Weights of a small mixture-of-experts language model, trained from scratch on English Wikipedia.
Size: width 512, vocabulary 50257.
Experts: 64 experts in each of 8 layers, 64 SiLU neurons an expert, 6 picks a token, a softmax router, a shared expert of 128 neurons.
Below are experts of layer 3 (counted from 0) of a mixture-of-experts language model. Rows are named up (a neuron's input weights, with its number), down (a neuron's output weights, with its number) and show model dimensions 256-511. Each number is 128 + 24 x the weight over its row's rms, rounded and kept within 0 to 255. Numbers have three digits each.
Before each expert's rows: "mostly gets" lists some tokens that are sent to it at least half of the time; "raises" lists some tokens whose logits its average output raises strongly, later layers aside. This comes from a sample of Wikipedia text that the model never trained on.

# expert 62
mostly gets: " took", " used", " use", " located", " had", " using"
raises: " the", " a", " all", " some", " most", " both"
up0:130114110108109096104117112112120128132117175123164145078107128123140095099146124156074112128110160127116112143164139167186114122133120121114121174129138101111106140109139148100108125124172152119148136156128111130119109142105142139095086082131141164144131096104153125096096131153171121132089121149173106114124111151082145146108118141172105153122107169100165121132099169175095156085158128088095123160114108102161088111107126138142104137124130138146108099112130121123132129128140167110134123069096136093136141127113167131125126145153141132139125102146125119153114098121128150120107071150142141099133120073123089096104143145060138171108142134109173173116162099161102107129110131136089105151127135108133146095121146163118181139144139116130107121119136113140150121111061129
down0:054173128116097106125137146125124141174165144171116105124127192109134112121120139123135144125134146144146200137151133109150115160151131112079130156129109151167121172140166100141152128142150097137163136104151122128103143096149129098127106136138131137132115133124156106136143166143129149137058116091123144148115158128074104133154119110153123154155154116119100116137101122105098107098126118145152147183141157135102087221141114142120137127142106113112152135165096131116122128132135115148099128168122127124121144148124142152132153130126116147148162099151132147109150136143093110074131104121138135109143125108134094146130109125147119119124130104105125144140086166154134133097172166128081150092131113170100146136155147145129119117119137172144142138146130140127159108127178169
up1:168150127123141109144152182150118130109133098099163176156146127146149158139100121147091109138153102106163166161162111138180160156111117109112113112170151124122121115126125130141104135133134101164160099096155129095164125135152148148148156114090102111137147115132114114126093147082121138158116133105109130139134148113150123146084102107123140174122074159156149185094108138102155136079134095126158118123121098156118140169119146123139138178124152123094121105094119160123089123163121107141124162124138128137111144133140154087142143125117140100107170130131075111158107102137137135114136084149183108161137132102054183108160117099141120120144100144125108122132149116163162119130102123144115108151166147105091168139133134117074127142112162115120136117099095111142143131172103137
down1:101118115116139152135081170082134111121097126126077100103114094135105132132120141106124115106117098127124072139115135092091139117147105132095138132094104109130100097137116111147122126143130113146143132111151132141101083143173140124126153126108131103115132092131132124128118152188163157140143114124169179135079106120117098122150126165153146100124144090143129073104101157091117125103134127109127104157122123146110101116131109129163102136130120082136135151112115086132148141089137171131122082161161080120099135149137155133149146150112135160168124112124122124153130119136099121105148137112087094099136169144134139140116092146111094185132197119121144125180149131127122127111118142146168111100119111149101142148104147092132156124161089140165130103129132088146125114155092173
up2:112109097111110175130093137154121161102138158149109107133098142140189119121136135142135108148124157127142072060123189133085089080114156076156082151099135118107125149112142130116128131127134089157103116125147149105133126099157147120122112119168129108085110124118166109096087142087142127100155072146171138125161131113098131144118087137096120134164156147124127101139110121118137124164142142088142178168165091124135094135124130131112145106121141141099106157208152145141139082105109157154130101134126106198131156126111149136136145113104163142133078111150117090142118139138108128122132116118136151101152117105152091182102136098087130129148120130113164109103124167113126124134144128130129136173157096147140139107118108148127103146109163113086146112102163147148116122169140124
down2:122078140121126096118106105155115121124114113101105106102185182090149112117152148145170123085163169129140092153104092158166135136121063151080134151152122080141121151142133121098149109099124157091152116106094123107137113138136137121112121100116110101126104122099104138168156181142150129154133152122137125141122094138093145148096159099146139139148118104107119151145142137111117110120109129164154145109097118172188111108155139127128121150132164128128140096102178148078132138132111126149132103116111098070091084149148161122130123133102105105167133115183130129127142127115145153133120157103140129140132098129159125119122150178157135123112090088106133115107130124144105141153150128102085111183097112144117124159133131130121144150134109098105152132118093177139110108071117159
up3:157077127127166124128162101096143161164127119132134115127148130141157122109128097128145140117118131113088121132154128145090152113140104132149117128094120123150130119099162141137099119137136137145159140104131165108151092129160102170133091076172116165174146141198165140147137136100107149109114138150126181138101145101102105156127098123091104148158140133148131111104105136140133100114168135151154133123108109158101154134119097095127116136093091094128097097120099181130125180127131133090144143125120100108133159145109097127144178125102114091111115121115152115173152156161132167088109103102116157149118183112148128104117128098123112154164137118148103125137159091135118168121134157128164125122154115138116173122150137139121137130147119109114099154140141103111124105105116106
down3:114106118172082106153106163134136077133141128142109115181130115131108131142087136142133092125109147113153129142144109110153143115100127128132108108159120139134127146120107117118095149139131097092096095097099094108115174141139070126119124135138131110160105129131113130141117170090119181137120131112110108100146137108135153111131136128134112114128145098178114163141128104123185196142099142101124098098203120150150122117135098123129161118121152160113137144128115117118111099126091109156155156094102106130123134133132179128135095189174110172118097148078128139112162131165158105120142155152149118097128094125132146149139137138136113148107153088110154091117134140134112095117103138121131091152112079098148137122151109145132102201122149090130139121130113161082116147169127115

# expert 42
mostly gets: " km", " million", "0,", ".5", " m", ".9"
raises: " and", "\n", " in", " to", " or", " –"
up0:183117141111129091121138134149072086155130100087117129164155149165105170110114109083146148136136130145170163126138131142099133138157151139123118113136096109099094133111114124163103129136176138097115111121070106125133127110147113163152148135098139145109086141144124115143124089150127131128108158151122108121174101174143081140145084119137109148152090165123176103140145103120103123161137143161152093126114116146108074127087087128105104150174146108162127137131117117147129118080113114102140111142160133126103089159154128125121138108088180128137130166115086111137129147089161064125135127111148108144117143135165121136124122116145122105115103149118139107096139158126123104139124152080126140149124140162128123139082153105067145101107111109111100103106129180093155125113145134
down0:113117116185165154156157166110136129127073128137138114105108099094148110135100130139142113143147101076117157146185164148094144114171129059128139111124113117112127089151082081110133144100111148140080112131132125090160123131123157074160109136133106175103163130130087139125144151092103131121135126140104130121123128087126157131167142140124164140175154155151121137123121166091103117067119090116125176069123077125106129135090140144124138106108092123125117156112128118168117147084173134134109158130134118123195089130139094116094124139195115131116079120140117129089154142101148120155189142127139121133120165165140104133102109114155125119111104140093139189108160130140088126141141071133153128129129159094126140118121092100152106164170114131078146136141136095153110085154128128
up1:132163114102096093126123098113114159170078106128149075149130195130134135094104139098074150158162130115103116123126088135158133128159140094078141119121123165075130136115118090104093087132121153142124126124133127104110136156135168151148152165083104127161129151122126126112115108129098117148109111122125137143134102124130121129152100163115124136159141114149113116133098119100154116118146176148158145120124116134160077120119147121161131144160142096151129136100084166117093068100134129111116156095147176184060114091148116140157128108124120145095124112151124115107133113100148127150152121097118151137137151142095145103133092102168140148113124125094142088155129108134130112176134093089143120118136092156095150144119134120104104140106138125087166115112132133093121111129133141
down1:112126105128154124155173167145099134154148134152134151083127110109119134120115108126144136105103118156121161162113127103060153157139183105142109113126138119105139152148136172121116155091114147136102114087105129113151109124127101120124128124166135134141135135117126169136134122189155092102178101106160142126122143140150110120157144183115064107144122148096122147139179144130133150135149130134090112106153138161115118156132156172120101144166124117168085124117138158144113123133169108126106160086136095122107103068136119150149118143099143134158090152119145125083141120178133120106105118109134115122129092109106177164140099097166128069135151136140075125142167126120124119115170109143132115168168106111138120111129124126138116127142135092133126082152109129155159090105143136
up2:127164137133119114137127143133114155138089116116129123144117105134144143107146178129172109169165145140099077141150142163093137147137131133102164151080106131105114114096132130109170115098130111157082127143139120124143142120133077138143135127144110191156150078120133130110149150123129167133151171105134143109138112106144142115153129109152119118165115115150101160134080087123124111140121141142114143143135169111108125147130104160123138124177079119147155155135132082110155110124087130136135138140133106116184150122110137174123125158121153149098153155117134127101112132141133108107130094083123112110140121162141172099102124146161111119094140159146133090127137156100114105184108092141107119132160181107092152131136127163125126138118132107100134151142158175127153077133131112
down2:100138167180161137136102126123118121087173124137123087124125156153154105109109129135111119091179140069157108148164141139126153149158128106133118150144150128151128119097172088132169169129145104125078137140140119184123142156164110132154087102143144112157189116124136116120128119118159105124093106155132106143115141129143120104128073112160124107141117152126134132070166135125129140129115139126145117164104149116135149094160073178130103126162118124168141123117155126132132144145118098132154171112141084074140128118095106147126139105172141134130129155110142157095150117156124137175138139136130143137080117107146078124118115139125086135152111146147120146156094131142108135109139132139101103114149138118108113127080145150115103121119116153155155160146151121112123114137152108
up3:109136145111114084087086146134142114104129120167108131111118118166121112110142152126109108104191132121112129166131119103193158123056148173121152149123131118145128163124139129096116127128096129137114091127101116107103131124111111125120123082159167099092108110128140097159135085099116132152124134126151158100126144122105148104118151087137144190111105096111100105147125151111147134094097147155142123162114097138154117096150160137166179146095110140114115131120164161102107150146166161130118145118154140088138100164191164133102109154125163158114138113140143112172115158120124160144157149115104167114127163132099097129117113074142090137120148141114128148102126118127170133146156119124144123141147162105172193128194147114122099130119141128135117138130135081138123164152149136
down3:102087129119150149163162114083118095074097114117131109134133173151109128140180091144112108068123160126094139152119096107095150151168142097149123109186131093119125053130145125089141159153118127125172148155113154115138131114158108136146145143130125102111120081135130098139117122118145088103129099122102128086127113114148146162132101126109155126148144098132113135122160099166106101146086176104108083148127125138153125141126105094145123167141148157124094157108106121109129131129142083136115151123138118146118104119127123118110186166128117166117112114147150129131151144133155077127110146138113167115115126073113136105141094151080046152155089137120143135090154129112126102155176113166115104113123150170162117169156130114167141112136145130106132134153186112136141127097136168

# expert 50
mostly gets: " :", " made", " took", " said", " named", " make"
raises: " in", "\n", " on", ";", " the", " over"
up0:150086108152141114101143078110155133118138096160148106131074117118105158108142117098133110147126101124124122100160115095158082138089132152114136124174084121125114116133142163103110115159093134141123115086136114102132076145149142120171163149112109142086148108147099160109123106080137142188127094150133094130096108123096165119120102131126160121110118130151120106075140134127139103142131107097096160130160122110110135133143115121166125150125070100127147130147120093117134108126128096156128103129121109095137141129122125102090143105091141107110136147146122153113111125111107168124101164108123097149119148144146138100126109149118148094067064130110121114140102092094114155129162100140121071094120097140099144142133079077155131138163151139067068138095095135132147108142124088
down0:158113152144114083105129126136122139131136188121115099110144129137133093138142138099158112163141152136128127105105167095129106126115175131102163070136109131118119104110094111154128149147102168126130153122125149105115146186140115151128137094102120128096105130125168146156154156125126130126160091152139140094150083115099132120129150130116129116113105156135121137144143113163108175136154131150150138135120093155106134087100144118104156135127142109154094116143123086103135137093142084111096153133112124156152158173145152140165099118130131140117118101158139111110135122122190146090096089179138156182096109149124152122176149132147136106092105088112121133147127113134133158130136129140129131115135122144096095121153122113110102136167137133117164113134113109140101078088126110
up1:150103159082120125167183129114156170120147100139154142129088104158139148146124090149106094148123168158103114157105114139122150149107175132102143187136193119129162142129123095098129107133141117097120126165071159130094136143083087164147125128147149094172112122156175155100118112123114099150138125133122139110125107185115099149127154163088147126157106159111097127084134105078124159160089134115079119112117111086084121121119113137122154107076119134084111145145096171099110151145134124136099122074148178125139099115107108127116143157122189117099116108124124185150071095146106156106113152079149118123143154114123128122151121106140099156155159121136142132132091114155179152117121164147130141134161147110089143089138145139144114143113127136124125153107164129165149112150102137
down1:115101147112158118117112137122104111109108134102147150169180077125118121119140148137087128138168140113109127115128112125108152148130129108142192110138085128166133135165148132119126166127121087139134105078136143118150118108109165094139106144100157149118118120119148122105148106113144094108135104135132137127096158124135111121122119105132130133148175102146132154168140122137159138165131137127104109151102190104109092098159130086118177133106201115101117124123096124146137138132118129126132146148152106166112126162133152131141109145079140148112121121170125182121087135099121150113185215115135111148103146138137133125175098112081150124142173150121129132101138122143143138138131139179126168130096146129114113133080123131123132105127130152186169138081143097106143112151106111
up2:130147116103138133132147166141134131137159123123134144182108142130140111111109152113146156156125119111179129133155153106102125128120140113189125130136156151132111103118097102111124087132123130087162153141106133134097151138127116165155102148108106123106100088110144060084123126111098098155127114128130108115142174092148106135145158106090100130138158105112098150158122131120134164130132101159183155111133111160092116125126173098132113110136156087131150098093132150159112124097104149119112101129144105144128149147149149101097151147102123110122123143138119126137089079152138115112136131122142120093125070130065135109075144125105120117155093124145134133156137167108101140083116126144203118161155139137086069150097143167085089140107116117173122128104150115115109113143188154
down2:134177113132084146158148109155093126167137153112130101131132111135114147085159147148110095130143121089183114131138093125120154133140117116105110100129108093119129137125141101150115154139126105118122107125153154107152156078130112121160132097095116145167139087133074180143115099114149140107149142110141174125077139126166095081142140166079090140134137143121156094107066149165140091114111138121101105120121136143148172136151089073143117168120115068104134114101090161122138135120109121135124116159166103155151181105128112105125134112140130110075119152141154100086162149148145122111132095143167150113130107102111100150132145145137153123144142149110126111094121155146097123107156141119072124141124084168115114089122148137133094138104110132173135157137108137113155085146131113
up3:133134116120168123107131129140179134115109145152154177103123117070120163108142156133140136180082074126103095106158099146114128105109127126126131099141150166154118149165134093112128166133132133131142097116118134133143114153125111139122125114108123156116148138147128147146173117142110170114136110143108082128133124184143127096079093138122150114145132134124143101091161135115128109111139140110129148081098098112162139167154133131130113130123145143107144168162117091169091129118146126084130116122093087134136182176139135156137099110120106116130186136116152124155088128144164125126135177128113114108159187125175151132155169129123141122168124152123099138164120127077121164132130057110099102096110127129095128124138122127107133094115120151131155166129096133115121100141136162
down3:123102119130121114143140160119139114138121133142177123127127154084145112113121083134171115096101118135135172137162113092134112169115108150141137120118083161129158159143153145162096139140125151116127132159110112150089147100073146116163117121128153152128156178156150142123111113118181106160093169074113136128101129103136097139163111075113097132139098140165144142170159107141095150136125176102168080120166124090134094179124113121128132155122172130099124085144166101141091115138140142163179126139115137135114121153165130131111139128134130128136151122143117136124125151102133109133102159116137169118137079104140130151103118100160158146138148135132086122092103141124134100150135089137118164167054155109163127111135153117135132165152140105090192115128103166143119133117127098

# expert 54
mostly gets: " because", " said", " took", " wrote", " gave", " make"
raises: " the", " a", " in", " all", " and", "\n"
up0:100139112125143117086088137170132185138153118105123094119149112090086136116171106136161090127155127148139111152101143138110151090132158111110118137142151165129119121142157151144083133123172100105115096134164121056100131103138115137081153188132148157149172099146119090149117135106117102139088176127105116112137122147133147175089130131121105105125148144125132116150170133117121107082087126136142083145164111127163104104089145130118117120153146121198096151128122093115088111147086099169118150099118156125171126177097128064123100153133136153157144144133116130099132129112114099122045108092154071138164122149132142157118146159124128147112127128108111151113097129155112119158103110136102117168138090143095132150153131160111142112138176143086164123136133114133107102141114096
down0:144117092177132127132097137148159113066124123092142097140148143123153098135138164124156139134148150129143143124128130124176103118150140142091103070128104165084115154166165133161145111132124078154113108101132188140109111119146133153148098124080097145173148059111091094133163126134135177189127127102104161117103127116108124122104116117134141121142129108133142136139102164131127124116158114132109132124085146158125168084102112096147123091150118131113135087140109096113133148104111070094115115133120121091128162142104131175146106131149137133148128161160097143159103099142128122152109116090142098101161183135134100178098132158172100155133123124139133135161136100123126178119122143131098150152093118105122122117147111119122139091119147108110112136082116147114098154084145103
up1:141094128120064168137157078122089148135157158144154133144146149098176142151132112128129113125112107112092152132110172146133096124139111135161153154174142078147141091117132081125137091124076157099122113152111117094120105148127118123136100100103165134121133155101128052095123125125190134106150101128133141136133149093111092139172113148116113123104145150117131093164117102152125095157126086147147139142123088100141081099122110112103127137150090106149133101100082162112140131132149149096109127156075089114112133090168146124147115105145122110158128094139115135183148117189146107085109107129135134122159101138152145127147138135127137161097114100114146120119099132097115129111141131117155132128143145114151100153095113133146115132101128119114118160145137143111132118113102098
down1:131141092137127064140115103107120120112099160142134142164190115109138126118136132079105164124108096123124125145117146164142146095127129083137131135173145107134129119129137085162113112078114163135129121128132128095142121134084119145119158110173169113124128182113128114099150160115136127098182142200156159154115122140109142142129122136119162110148140145154095105188127118106107111147121100136062152111139107155163127161123134118096154118162152113131116116100134150120125170130129102165130175135085092102113143129159122129136097111092119176189095154205127116119106119138131148114088124145116111134091129132154125131099159124149119110090117155121166127123113114102120146142199165142134123154119089123164114123118141141160154125139124132105150110116130119120133166110100143
up2:137109186181148142139191129153115099129118111098138122113146155132123100121155100103168145152124109150093120145104128163108141121150125080131162089159109120080120114166120113132111132103139121133102132135153156143123138102158085114142104153113149097167159186140180164137166146140112174129140127128177158122108148113100134173112119135161130117142154120102162131128097146102151147140117132149133111126122118082107081164146135091127136111142110098117154128095129149152093162111122161116157079102156128124138140120125088116134173101139122123120113112128110106092135147110166138119132202110139141142116099113133147158166154130140123114122127154157123093154127117101107169138097103099138118086143150114105103097089135145176081130135133139145116179091129115129131159121155135
down2:142103098076097143137132115114123139107140130140160130090160111164126168108122139087174137130132168152127124138128164117101105136140123139115129147145084094120153112115093167130153125145122111127125143129132118127132099086118144111184113089138118130178116098140128128146144145135110117139171119115118139106120168114129172147165082116128094091159110127143166128152190127149099134145122139148131143140123111136136144117093135114091122130142125127106130108159117135134099193087169092135130109153116137164113135147112131108137112150117100134114147088118135166116135133173118128123162136105139142117096082134125164115108141121123168160151121130121163121082123105135129140111165122105125125150170095111116074144119096134139079149144118118104154153094138167093132103146101138
up3:114124173141167156093068141127131136157117146104117162132094126104167131099124135151141151158119128101133112128131194104102086148109085144146099104130147089138135105109122130145165089097106148131100102109095122104153127085120127104140101130117117166107117182150176130145146115127147094154182145150135093113136171173147137094125157121159106138109105175110197124135143078139107132130173097118161093132111139137143107138163130104163159110135111104120122131185154126157113143136099095125164088119084092154115172127162147115119140115132103144118178096167088153129156148110127137111127127161130112121142116140157095105106131148118121113095115121122086160159089144134121087114151148113104136137138115140152099112103130156086107103116141119085148108127110105159112083162129130
down3:084105137151106107155115126130168145104133120112094102112127162120147139124120176096114114111142137121139151130140098101117142099086065161073174171132134155171130141141131135104089167116147130112159097117147133151149134146095123175135094116113105126154133123088105146122096103125165146108148124156122108144134135121065105121118081126088131142143146155087092152129075117157127145137114133097116158136123117115151137134155131118138090174117119109157120105130164114134148124130110109158135125141138159155132104148121131077170114068149150129138154087141149144140167133126122149133112115114129144124093157113102099174129103116120160158117109086105124189113110137126129165127149101138126156146137151123122137157152148109133112103134104133147125137140100132116162112119158115

# expert 57
mostly gets: " District", " University", " Army", " government", " people", " city"
raises: " in", " and", "\n", " of", " at", " for"
up0:147142118109106179098077169149097135119124129108124139168138141120102152101144095124150163160143138127157069129115137097152104101165143117145052106102136127144114151104114118120146138148089139117156156110093130134115165133103086103150108136124123139148186169111129136091108132132165135122146146130104127102128142124125131124090090104099123137110107138084147117149105143132142151129127107149114112144122125123135118125111128100116167127116146116115140114127161126107080148109131132140161132075085096181171113132124137163084115130109148136116115101122121097093115149119113137130141110142125159154144138136145141121115133133101145157115105148134107125195150124103146136184161102137142154143126134171146181136096086161106123119176136138124111168134113109161115092209079146
down0:174130132103096139167087105093142100128167109096124116134135169106130135117144148117105114150134097084096116105116075135149146154142123153120165094169087126113100122130136131143144137129103125110165146115118163108144115105169134118120126158131118120120112130109121100124100148117130108119102124124086121119119131131108142101153159113102070092104112158158140106133139139119091170139143150156153120153100138120136113137106158096105150148100144144088129127119153129106136083124141142165120096107181109157148164177155139122167123125081102152136102170117114153133135191110183114140092120134147116163105131155112148102160116121100170114147149145139140113134166110123084098166144138120167185101140146125146104100116101085117143097101127120139111181129117115148091149126159168
up1:136107139147146123130153132117109135132123098152077127097136181101145147107140152092165138145134162084125151149111121141137165112118121174091119101132126163148090082066143103126146172141104143106175134091105137108153173115140148144147129134116082149152155143124119096086170144102135102107134109151135144127103084171163125121119118110124167110104150102134100121140136130086122150113108117130144137142105106134105152110157164173121144078163172156120183118150123121146107166158137141117135083140128096126166107134138108138114119127096141160128091120132085146129119097153133122158108158128147132168124136131116161150101137139133136184146155101134113137100110124141136139134144125138111119162117127117111127128153123138135137172142128137114121166115091144077180149111153146
down1:162120113094111126117128114145101102138140163151079163126150109131113138119118114096152160149085128112174120147104124145148140168100114150081152127136131151127136110149133174142115100133078111124167113157111123111150134136119147155084116115082094109152096167126137071130114120115142162133142116113134139138111113141106109114161138115119151130134137140086118112135104120103176136180137159118140146116094072118127095126109147155142116093147128155129107107164136072192141118127104139117114059086109113152132160128145185101117083106139109157094118113159110122127118117154115144113152120111116109102128095129145132087137106122184157095171111152121120132108139121131151073113088121134112119141138168151141146142183093129142125159163125108131099133125108125113149098134157144
up2:120136123134111105082147108148106094121109144139123154151144101118165134143150133132097156141154127110094126160171133103105124194122157146110121202204128135128077132126127119138113148138134140137104106128130116094139161126117090153098093093150134160133086143131140120133139125164116133146097114161128154070080096100135118137118135121122125152112135121105113095083137064149157141164125117162108138142113143143118121113164131166114081091136140130143166096146123199114168141153091126138108075095099159142132125152146147115112113108141129132116114116142114130143124141137122113118144099121110117108110164123136112123164112135128126133125159112122135157107093116129162180109095145122089151140118138166165113110147115107099132133172096135128124129116126149110126142144198097
down2:166119126087150177123156127080148167133132134150124126146126092110118135117161162148142111113158095089152114110137139116134140152108083101110104125158121199109113103113125147085096116108117139164068121157132125121122110150157137110157162130101113127085112088113135145161094102140129161182162099109164131181144126165123181160118115110151094120111153109121153147115086147102121100109095145093115115141131115142144123115087132130125124158096130126123100136147167141159083146147134079102107130095112135079163136164078068122123146159101105102118141173108081131138097080128093108114115150168141093190133121134139104140097156117128119100108121154122133105116165128142116128116112110112153164143102110121140118148127120133144097109109150146119093126091155142111130136150147155
up3:127186067109165107156124142152155155144149100115169115143121140141116132151122153156152094108123144148141145105168121173167147125155121133153134104146121142097095151136133128125121116136095126146160170100173090090159142131174115100140136114119107098130134112127122092125122155131132109144156150138145069107153124117133100163100135134142100161142155102109102093154116165137147169141096092094134155141149096201103103064158138153094110177101140124116109116130126079139142124153142127143141139166097081140115168148143139078096093125144131126109087099153136121109110137142155135111095154138144139149096088128151085116141156109140134123146112095119136096133136152141137116110122141130116085164123101133116131103104138117177136136085159128148086049136117132125118152155128096
down3:122107108110136125141113095105112089094122185116121126138133151109100165116103120129122133114149101163146163098105144123130157130095126127136102156122151085115163117159129134151132091133116137124085137143129130115139145102134137135145124101167151134120112133094109109130101136124129085086181130128128138074076162100121108155107124153149143153142130099136144086129111133113116123113127146104114151126152129168096126135169160134112115162148142172148104170159119132102142137116189115112114142160084106117133083145090129128140101105142137165109099144131130142099105160160113143156123143163087132134126108133125127111144152183133116095152158112119098074149160141148097126136155116095109151128144139123140141169133109172155194147092125098132172103137111141124154125118067134

# expert 58
mostly gets: " who", " can", " have", " would", " not", " while"
raises: " in", " –", " to", ";", " at", " end"
up1:144130143128122136080136117156172129109111129087135149127096121169107137149170174117124138118099121147162113157147105111114084159131129124092150154081144113141208143145130106143087126158104175152151113116117126137097095127152109099129118154152092142103093126133124085145110087126085139116124102144122167156188134128153107173128112142149124139149138127085101165139130117160158087145090122123101129104109139120124087139112144164088107103105151070133133109135112170082135133154127126129103170150102150172143110129111212123143152101130140108145146134143137091154138140123096171114108135131127136138141189130086129156138142139142118139148107113084169154132160158158130128135107149132117122163164140148114119145088090158086135136153161138133087117170117133147082114149107102
down1:109153150166160123143131090122121106116110187101076116144155126106069110181146143116138110161150138097130156116166093147131157164124118130107093098131111128110142155124129118107164094116125116100114105100136166091108153098142114101115095114108138128140137078141148144096084126136104149127136173176134128117075156123130153094133145146115096109126127145155131132137151098138121137089132106115101113111143117136082115155134138120157144133139122142147183170077131137146152094147100184131167130156165122132111150136115173166102101176124156098159116110113133139108130101135122114130080115151101118096139138110161123141095146144160094149120140081124147130172096138134123151145094093136086128145123187113134126109133167176149129166154113109174121120121109115104137154095153130
up2:089126139114116158060123138076110131131150113174152123146131084171159148130135143147159135073135107144134088158140092207129173140138121121157142086110168089123191106110109119135134125153137155122134113099135148138129121161150106113132152160185129131087109090127154127159103114106107137142168159122149115153100165119108115126126120146117162131173098095112150159182131126106106108147190121164168171144136128126097136153146097076115129147130133097150130126168166131116093129164129137127090115112103132155146169109108098112121124134130110106104115136149107142099096141097145136122173117140126119146140133141081129110142140145120132128099122192191115135116161134101110170117140109129118143104132143105106157145098127142097107133138159134091131139109123196131104116123146123
down2:141124126137092090145151098103145121119121136142098077143111106196120073153128088108091144112113122108142172113113205091167152155079097152140100132098083114156166142132153168142150153123142099116107117146150114178153144137128116128126147115163152143143136128101152112088089155105130115097077115129135105139149124099144114119092082095122118146136138135122133166147099114152101143121096124119123136141116147153128166111104096143092120146093124101096132111155129141145112109175140145121113113144114137083102149125125168128111125157102135146128129148101136112153118146137146087096114084132155151111123107099137134167150147088093113155113135115120144134149099119143150097151157111155085133117172163110157107135149126116154114198133133121141160094128098131120150131126128116
up3:143128144113173086118161168173186128087092177107151150107068174094138140112092140107107130100106098109171149131102125131140143135143154142101121098084115152130087138125140114137109150163169119153124110158121101112084143115129074112141109135118125094169174125142142134137156124097114150088149174124122159116105126167066099129101125102130150128150163162137078157139131143116131130111183134180113119074089126137151091128115187108115094112169158146100100111117158165114155122147119129138135110107139139148138123128079103139133107090128138142117148167137134122140094159118155115105149126138100118145084121122133154085145137163087133129090108121141145105161131157136126147143118049112171130212123146137094140118115147126146115127129126128126137125124109114129127150122104141
down3:139138112146136130152126124115133133169152118102111155155119128126106096115190086166112105120148159146121113161128138123123159145091121177100154136117129141146126089088140147102128126080112094111085157152069095088178091160156133137126103113119087132100128104103170172126121155157167124115110127157134142131111117133132166141076156153106098126104091105158146149153100101120128129103119135101146118177179088133102169131154059147130111151145149165102101156089143092112121135186128111143118130124146120102124130090130169114134150142127101123123113146104136135123154138160112133145120118102133148120151090151132112139118115156106109155119122128145105115130136120160107132132137114131135159128126143108110123175186157139092121193083144109119134152113146124154140144130124079
up4:098151126114128104145158168094138114098142109120155101108154153174187106076091128133117106102127148118167147071119137135129167089121131125111087150114142159155152154105140133131141164149133167165158146111159145086127156112119101164126148095122090156117095120107150085091113111095114172135160120151121130122149153149125098108131116138125084139138143125118181118141171110130120149124110089101146158088133132157132108122161106176128141164126170151128117167157119145121191132155093136126100109123108117111138130150144126100141138099152111140134099101116101109157123106099171102146126121150159142109147121100122138150125102104122160140138062111098150130095162130123145116181129131122167146129145124121129150113138133128130100112094117114109100084151112109092156138166156117
down4:144143161152097126134101128163156123072137131150112120106107112151124162081086152160111096077145118134160114109122085158123117128151149099127112134104135150156165142139137116104107086126129125110149158122116152119114132090082134089119157151099112163161139123108090162113097140155127106121195117068128127119103090108107051144170151158126130137102142105149127115101080115122103144111139095128160111109119124168134130124163176167131137108122116132178133175166133125116132154123095145107167152114136157138114099137085084152103136102123149136111101129138146137096140082142151176162116155144146121144159147141099170145120144065153125176093138122134137113106110146148134144111134145152163169156136132145147157124118135137119140079105135151156133099135132145104089122138131111